Weights of a small mixture-of-experts language model, trained from scratch on English Wikipedia: 32 experts in each of 16 layers, 144 SwiGLU neurons an expert.
Below are experts of layer 13 (counted from 0) of a mixture-of-experts language model. Rows are named router (the router's row for the expert), gate (a neuron's input weights, with its number), up (a neuron's input weights, with its number) and show model dimensions 0-95. Each number is 128 + 24 x the weight over its row's rms, rounded and kept within 0 to 255. Numbers have three digits each.
After each expert's rows: a language model's description of what the expert responds to. This comes from a sample of Wikipedia text that the model never trained on.

# expert 28
router:133120122142136151100127181122159141126111137097147172093155117102113109091091147163131176141109105133080115145145095114138121167114136139156124131102172134139109128159103132138140126144120139139100142135209159148127167154117117106136116079131167108136127133119143158123116142117088164161
gate5:137117139142126136153158157116124078120105099122117109120123170147176140126124131131102105120119188111142137167170129162102148142138120164129078087129103099145116114140135067159161144098115082093127143128109071150126139154076112129110113109143154098102119131120115149146114127145112127116
up5:140096145127119119110134161131096125094066156164113165133138131116149122155116123120146113151120101090165119148144149104136146165123097141151139138113131143157115158128135152135165192107079129072158134136128120144118130111154137146120072122149173107104107121137177102093113143135149099134
It responds to: Capital letter or first syllable starting a surname after a first name or Mc, such as Mc-P-herson, Thomas H-utchinson, Charles B-owdre.

# expert 10
router:131080114104148134140175108114151092151100173146113137139104132096161168138125158104168156108133152117153105124124143119112106143136179139138154094132075149147099117107111113145154150106128108127095119124091112135120116124122164114124152177149129141116146094145163105106097139134093189144
gate1:104113135153103134107133132137175140113099137065167163140143125129095112107129097139117099096099146140160147154153132101090125124133121104169127093086123090109131128120121134110160077136132148155149095071077115143135125122173164132147120154153146120147115146137127111171125103123164129109
up1:089117131134123138131122138140128120128079140112126157156150134130106148159161087157111117148105137147158095160192120084122098158147119153139132154113125127117134145123139136105163156089116134172181140097097164138145150116137127112165087160119185140173098115131173111141115134117110127130
It responds to: Endings and words for politics, law, military and official posts, such as President, Associate Justice, executive, police, government.

# expert 19
router:123091158160155129082092126120114168090124090113116159129138121164082125155148149131143130127124151144123118113110105183092084166093121135070090112104142126106099125110175138112115170120129131122132133099138189168138110133125120135136121145120149164112135134116118144105082132121135116143
gate5:137145162095127125133147053133152150080111182134116149160093129124126169091145118166099136143145111139138149147128141138162150140155101121147102121124109110153146130152122132171132104137118101156149186148101110087114087099144109118094136135098113119171118136127154116107135094132152131106
up5:133095113123157085126094110149111117115130107171096105121106082111155094092117124176122170118135102141130151137088155099048180156134105133103154102112147179135112141126139174127136116138108154131125163132104142133147143159122098138122121132105134111168144118114113142143111141136157131112
It responds to: First letter or symbol opening a new list or article entry after a line break or heading, such as names, dashes, "=", and compass words like South, North.

# expert 14
router:140107151140111097128125106109111130176091108134126115101119101143139107148131166092139084118133173120097092134140165135096103159146151143123128121106138190108092107072171113111149139099098172109121156121124082131131087152137143120111160158108111131137130109102082126142115121145146119140
gate1:157147146113098099130141108126088099130118167147116151163138140104161171112139134127140107153142091143104143126111115135156090160126099141150108137087148153127135146152168161105096129177128130086119130175101163152118146156122111137115117112154131136135120135167119104130130208154107094117
up1:186125164091085122106133116120105109167108146135112156135128125116142139121116119111130100151137133091098180116072098112183125133124102124114124144148121146139133160148154154132146156173130128120102136163089150142143150134163135151124116104165081142136134117175110132172153165152106130135
It responds to: Line-start dashes and newlines in infobox field lists (Recorded:, Genre:, Language:), table pipes, and album, song and released tokens.

# expert 20
router:169159128109133146131122140185128133090144137135168136144124096102133112108150095140130119156147054168138123141176152145126107161149104122098072135107164104104116162137100103129173128121134146147134133121126127105108150121120135110138125094103142099103083110136137116168168152137114162148
gate0:144091148125111154147095108114143166155092124110103112127147135104129088095124117096144071111130115121125141168121114112135133135124105193082088101126123177141120102109138123121096098092099120153157145146156156139131125116164116086104162122163134132105100144136127149135151104157151134172
up0:152151133144135131126114152114156132127147150099083088112132125136147139140129117101129168069135148105119162106127141157162121172144138111112101150104123114125143153121114132152141100104157128113066081123088098100129130142181098135125159107118148130108105114138123192135135073128147168143
It responds to: Opening pieces of lowercase words, mostly verbs after was, to or were, e.g. sp|ent, sp|earheaded, dr|iven, pl|aced.

# expert 29
router:149135111117126126170152118119156151087161103146132142149115114156094090129110139120123154104106115162133156138140101086144105072166129135130175096150115153124128098161118126107152068130136107161166132139105155145133125109130163113105117158095070129087131130117130087088104127113134116121
gate0:091099161100169124116131161118105131131164155106156162097103112144124126082163110146140114117143157136143132124103116202167132134121077127111127170137107127144133130166123135100136137165122164117100155118131110137116148094145119088097164126095154107107109114080114146117139155144129094122
up0:136103136121167152138093127117117119158137169132128141137103140181137135118119118192087103125130132111127092135211150102100156146159180118116133138146140135131139098090122121102130138117153137151125119120142108140159139084135109124102145133129146107160081144112114148120082121135089088101
It responds to: Commas after clauses and dates, time nouns (year, season, century), month names, and final digits of years, e.g. February 4, 1940,.

# expert 8
router:118085139094149090119175145083097126167146079136085114129100101089151141144135094099159159124128130115125146150087184153144150135120134159187128109097125156156156122117105117115111094129139131105137147139117157122122124151138141137151129128130147155115096133131143157110131143182088143131
gate0:108130096121154097126173118116100114161127141141111107138114164116153159131097163169109116136160163149135077151113125101138126147130146117132145118151170143127127084131086117108144118128120120195114063147093115102139069134133106079105119120121166116153128121128148103119128147139105146116
up0:170145158076097127162110091124126098104113109144186172124128107128106134113160134128124127099165124088091143114121154175135157123141120124125113125122141146073145172123185146112130128147100113107147137134164137147135151119122145151169131119120114127112086149089121159134129120089134083134
It responds to: LaTeX commands and symbols inside math ($, }, \end, _) plus word endings in chemical, biological and math terms, e.g. longicaud|a, Galo|is.

# expert 2
router:141159137162135160111111131155122110130121107102147127137106107063143099162066146089128128174166157123139123094150139115153120125133081128092125171128141120129127143127119148154154164083123145128168110173143122097109123157094105092116110128111139128140109113131188126163135121101132122138
gate0:154153125087154116124127092096100143149139102113168123097087121119156119129152088126124126113106110107126122169120145183142145127103124127151126113122083127112136093089150103161151109138154096130099153107108125132144111162125161104084085143142127094131132149161160091161097139095106099155
up0:110144090148120154156122076138104124167176125142159128119139122120090091114133129131097127127107088126156152149137104148104134080114133128147118138128110166146105170113158090108108132119154134078185099150103166117133137139153112127130165134139077130136154146093111104142178144137112141144
It responds to: Word-opening pieces like st, sh, ch, ph, L, D, often after a or the, in music and film articles, e.g. st|eel, St|atistics.

# expert 18
router:134092088125142115127170150105146134118105169100115131104132146101161149121120137094130131068128161072157126135159170150109143142162172160166142129119169121098123091113115133110089114146120154093096132158107141119106119114160127155121161147114099132136125147134107139126097119150081118160
gate1:147117118107103066117124135135148123115098137127135138112169124125157159159152085106137143117118087134151116134111131142115081141091166079110125137103148139117114179097155150157145102134136124142141109117105122155084129104128147174156131143092148096093103136172153124103171105151113140095
up1:121142136154107082100139150152153159118110150154159142158138107153105146138153097124131121094155133150132116099160140122124067100104152065148123147134165171121149146122128185150125124113114134120165102117102095135133127079174116113165136100108167140148119141126147136128126105154116166114
It responds to: Sports words like Team, League, Cup, Championship and the ter of quarterfinals, in match reports, standings tables and tournament results.

# expert 12
router:131140102088149148155145130155093110120118148128131135170096149138099111117107091147148106111156158191129148129101052136120101142144098143107125120139118138113153156146156107115107112163098118139145112162105138120166132108129157106103172102130147110145159144122129136170131120088142148072
gate0:135164159153119133094108136143126152152140115145141123137139156149089105125141090117106138108082130154088151097131185140103105164123128108119123144152157117138157145150132104117130155190110100144151119106161132092077162172133112112154145132126113119121140134160093115081081142109154107131
up0:080146109156117134127106112164087165080084134118125142144154130090143122136144156096143159109125121149143131095097143197125125121118114167106142071110131171158123128153120151117088121165096144169146170135139118125125135122129132122148180128132117091106109136141129134101110104157131100120
It responds to: The article a and connectives such as with, as, where, when, including, by, opening a new phrase after a comma or verb.

# expert 6
router:117099102143138100128150109095132143168123136153127168143097126166122169096127123121123171118093133104069128161115127129165102112136152144203131095107116167157122115101118176139132136140137129124094150137141105141123144115140166125126117163168108088153096131119149160148114081146121128130
gate1:087076132131138142129173117110123114120120123144100118145094145134164140149159130158132122116110125132079162123114151101142123124054137142072132182131107121117103116136180165135136112114112176138108159150106131119096101123127141121092110119125130120107127114127139107118113124170135163066
up1:088071132142154147127127136117105132141108129109111150127135118126176157149172115101141123134127118155135160127114144069146133080085121137106130200131107083146109120135164151127145083113155150154131173130104120115086107129115143143112136120110122117140117150129177156142100111156164119110
It responds to: Pieces of personal first names, surnames and place names, such as George, John, Chic+ago, Santa Mon+ica, -son, -ton, -ford, -ville.

# expert 21
router:102155104139127140140146176188142086112134148135156121121141151150121145120151064163086099134109157161157131164105118135101111157118115104159134120126140125140167144140152137134161095106143117159156134093102115130136124108158136082146124075132130131132127134129094094166122113152172109101
gate0:151142101158152161131163128138112137139125148123147111176140103106138092107145120127159131153108121126116137074121163128102154144172104126136142096066080139133108134184147106094124120138167080151120110122095124172087139153119129135107121159143111098119097122153124129151137084110153138134
up0:112132152164163114146082137116133051137117131114144125093097155143160125173140142133109127181117114116139114160176086103165089106124120146097152132166125117179119136085118127133115128129135146147121140120119158124135131119157080114134103122120116143148126101131119117106177149176133097125
It responds to: Prepositions such as in, on, for, at, during, under, often opening a sentence or phrase, as in In 2003, On July 17.

# expert 3
router:142101102134123130098146138125143101159132154132109134149122135115148119109151127120114091119156127084104171121099136102153182127178130134143184122115066102128152157141086100078145132125172130152108137118140116121077149157144131115123156177143118146139126149142137105127125188113149110118
gate0:097149119168132148119147106134115098101127146118171113155093108115125136132133129097117117144105090167096150116138108101091127121134133139148116110070118184139163141164067128148124111144140108157127122131099147132077167136131106136125120123119113143098127099135139117142046158137152115099
up0:188159107167114115092096147131118131140089104120133109156164110137131090143087143140126124116108132091110093130121132080153161162111147160105145113101157108117124070138170122124130131131136126097094169102116104145129119104139162134088101148161138108140161155108091118143151125130158138147
It responds to: Final pieces and short common nouns in prose, frequent in census demographics: inc+ome, cens+us, vill+age, posit+ive, and house, population, home.

# expert 1
router:151116134139156120102152098131099155097143076134121155135123118178090134154146141136128132115145139137110113098078130176097095140112154134079078103124123134137106124117197114099144178119154142109127141138144173168162108139145120152137138170146139157124126142148137143085111131141140115146
gate0:135127112127111149136074133150077123087162089135120113143114169113085108098108148150156077114108142140117127155106156147121123108153146117150116115088122121126073138155109085134124129139090130145121138112087082117066144131145157112157151136157109120120167159149133108143158142142113135113
up0:118068106156108110125154114097160144144137161146118128127112080106159151113157144140125121148143130119122108157105068084125114096142125165117167140154099126094131130139109142155152131142165113200124120122112127158165129167148123156139105090110126166095126114115142113134166152102113123137
It responds to: Pronouns and relatives opening a clause after a comma or period, before a verb, such as it, they, which, This.

# expert 27
router:125146148110134143135107166110122101118120107128122086155151143182106163165164161136109105128109113103089139113162138111085166092092091112130138105143126136148132124157138181176152126131099099108145169146128109120118128148108097088113140143111139145129149132136088118091184152114110128138
gate1:123124145143100111114141121108133160110105153124115155104141125105139124142148147121104113162152166194100095128136091085100152109139098102156090148114123104147131125186135100123137101157120077098129186121142132123117088138117149093130115139170157098126143088142110161141120136109118148094
up1:146149111111083099124145138135120151130099159141134141141144176094124094091154120132090100162167142137080119091157108106118141104178141102144091175108117093138121140155131125118139109110105127137147145098146147177104125141112145079157141132143140097112136109156116160095156109100135163117
It responds to: Year prefixes like 197, 198, 199, and en dashes, commas, brackets, periods inside numbers, ranges and measurements, as in 27–32 mm, 1,095.

# expert 0
router:128138183118098124163096122141139131111176124113098132132115081110153162073122094134090125112109112151125102127118111132173113122155120139077152156109127092119138147121164168160139162144121126103117126130102115092108125161152119152110099074123148164149123135127111154120152148148090156155
gate0:129148152099137129150132095142140213173120081131129135098086110122184120134147145136121063143104097130122107134125123149167133086082092132126119120154140127157112122126163090161140102125133118096132110140121142121112140114126156116083104149130138126116119165150122129167165124117153132119
up0:120139137121122117112148106187129156124135128117107129141099154182166123124104134128116168138100147107143120101127110159148201128126119108124131161156156102127132128106146137167180103158159136133127133181113139111126106094168146114117089125103148111140178099156113088140123142132105088135
It responds to: First pieces of longer words, chiefly r, R, qu, pr, pol, cl, that need completing, as in R+ailroad, qu+aternions, r+attus, pol+iceman.

# expert 22
router:149133113122099134114105093121138129136147141107079130126105163103162108127129100097141065101109093094189106125174171120157124152170146148178128105133147108141123120159121112118134141128147131124144139102124113127132113085122125128109122078108141124128143089147080112150116131115187153138
gate0:122168157150134158107124069130131142202162128144117133093108134130082087108148140111104180137145104126102107140092115116103111103102184119123151126161087127110130133144126154137105161132130165087128088144156143116127163128143107136120096169122125154140141121128134141147122140122160133098
up0:094131106125160083114139165160105127124071114142129084151142107112108147150132132123161102109097110139152171117143153155140153147088126139137141133115121091123120107122116100158142102129081122111115161120096096142123071160162141080114151109164127110129138133168149150085122103111123121163
It responds to: Word-initial verb stems awaiting an ending like -ed or -ing, such as develop, add, appear, includ, serv, consid.

# expert 13
router:125163097157142139116137092171122081176145116146134140150130149102135135076117124084146141110132121172123154108079136107129145102149134094134114117157146132112160158098132155115095110153124156130145148142113076136134122122131146157152150139155108084100096104136113073115116080121136154138
gate0:128155129093134195130152107142141093116135139155151119169123138090160126111132131129110147096138094136114123154157135143145152152171141116157134158122118154139057120119142138101139127096151155135177111118165103094096113137109145092155148132171145139164129114143162117127099129129161152171
up0:135122158144112113095118109113139151130116100163081115103111129139135124160122093123166107170102127152120107153091157089134091107104114157092091108098104140090158127170116113145167117129128117129054134102117182145159158147125129116105122095114161121135126138119093134136150137123153154104
It responds to: Forms of be and have right after a subject, such as was, is, has, been, became, as in "was born".

# expert 31
router:119090108140135101109110093092128131106105131155151097106142131141134091083139099132151129171077148075136175130151173114135125152119153093135145101135146122124098112160147128096111155131125117107146139122143175160127110117156120117146157085161078132157123102133124163161111103129162146125
gate0:171126114138129110128114155179160098122138137135120142122085118103100101087171137107089112146106145100100144166132124101166140139126153109159144120136111146162128128122118185122136145095127090126119088134093084136107102138127098114127156114127124128142160128200100141141128139094113150085
up0:142138078139141132117160152119137122091151091144141121161144087114148134108126159111140114119166129101122148126112139125152118127103145136145109171175113148127132112146164139125083186070086102114087102172143072135104095122087115134108151123150124153094117161120121129139108147118119109134
It responds to: Second syllable inside English names and place names after an initial capital, such as W-ol-f, R-ich-mond, Wh-it-gift, W-ood.

# expert 15
router:105137141124094099143141126116147149099096168131157116147150162146159149139141130176152135152123127155137141068165091133139137141074100107149114178123119146120135119121132107117087114120104163112147089167131150131109142150126141159138149160083097112138161122142109079109102139083106122129
gate5:114165116098104091112092146121154123136132141133138132145108113135127120106093135123089086143164097113176164098068133131145182125122177150139141148128117102099118165127136133114139126164083116104126148090127116111124081102131147136098122148103115150140139134174146105132125078146150107093
up5:107143111094137090112103168119188140120167125117128132140131109157118123103106136122112137103170092125160135134087138096153144099135136162173123151119118134111099144127133116155134140188110128113119121072123153144147116114129142140126143128121131191138138150182124086168138111143126124068
It responds to: Capital letters of country codes and abbreviations in sports results tables and lists, such as C+H+N, E+S+A, GBR, KSA, plus dashes.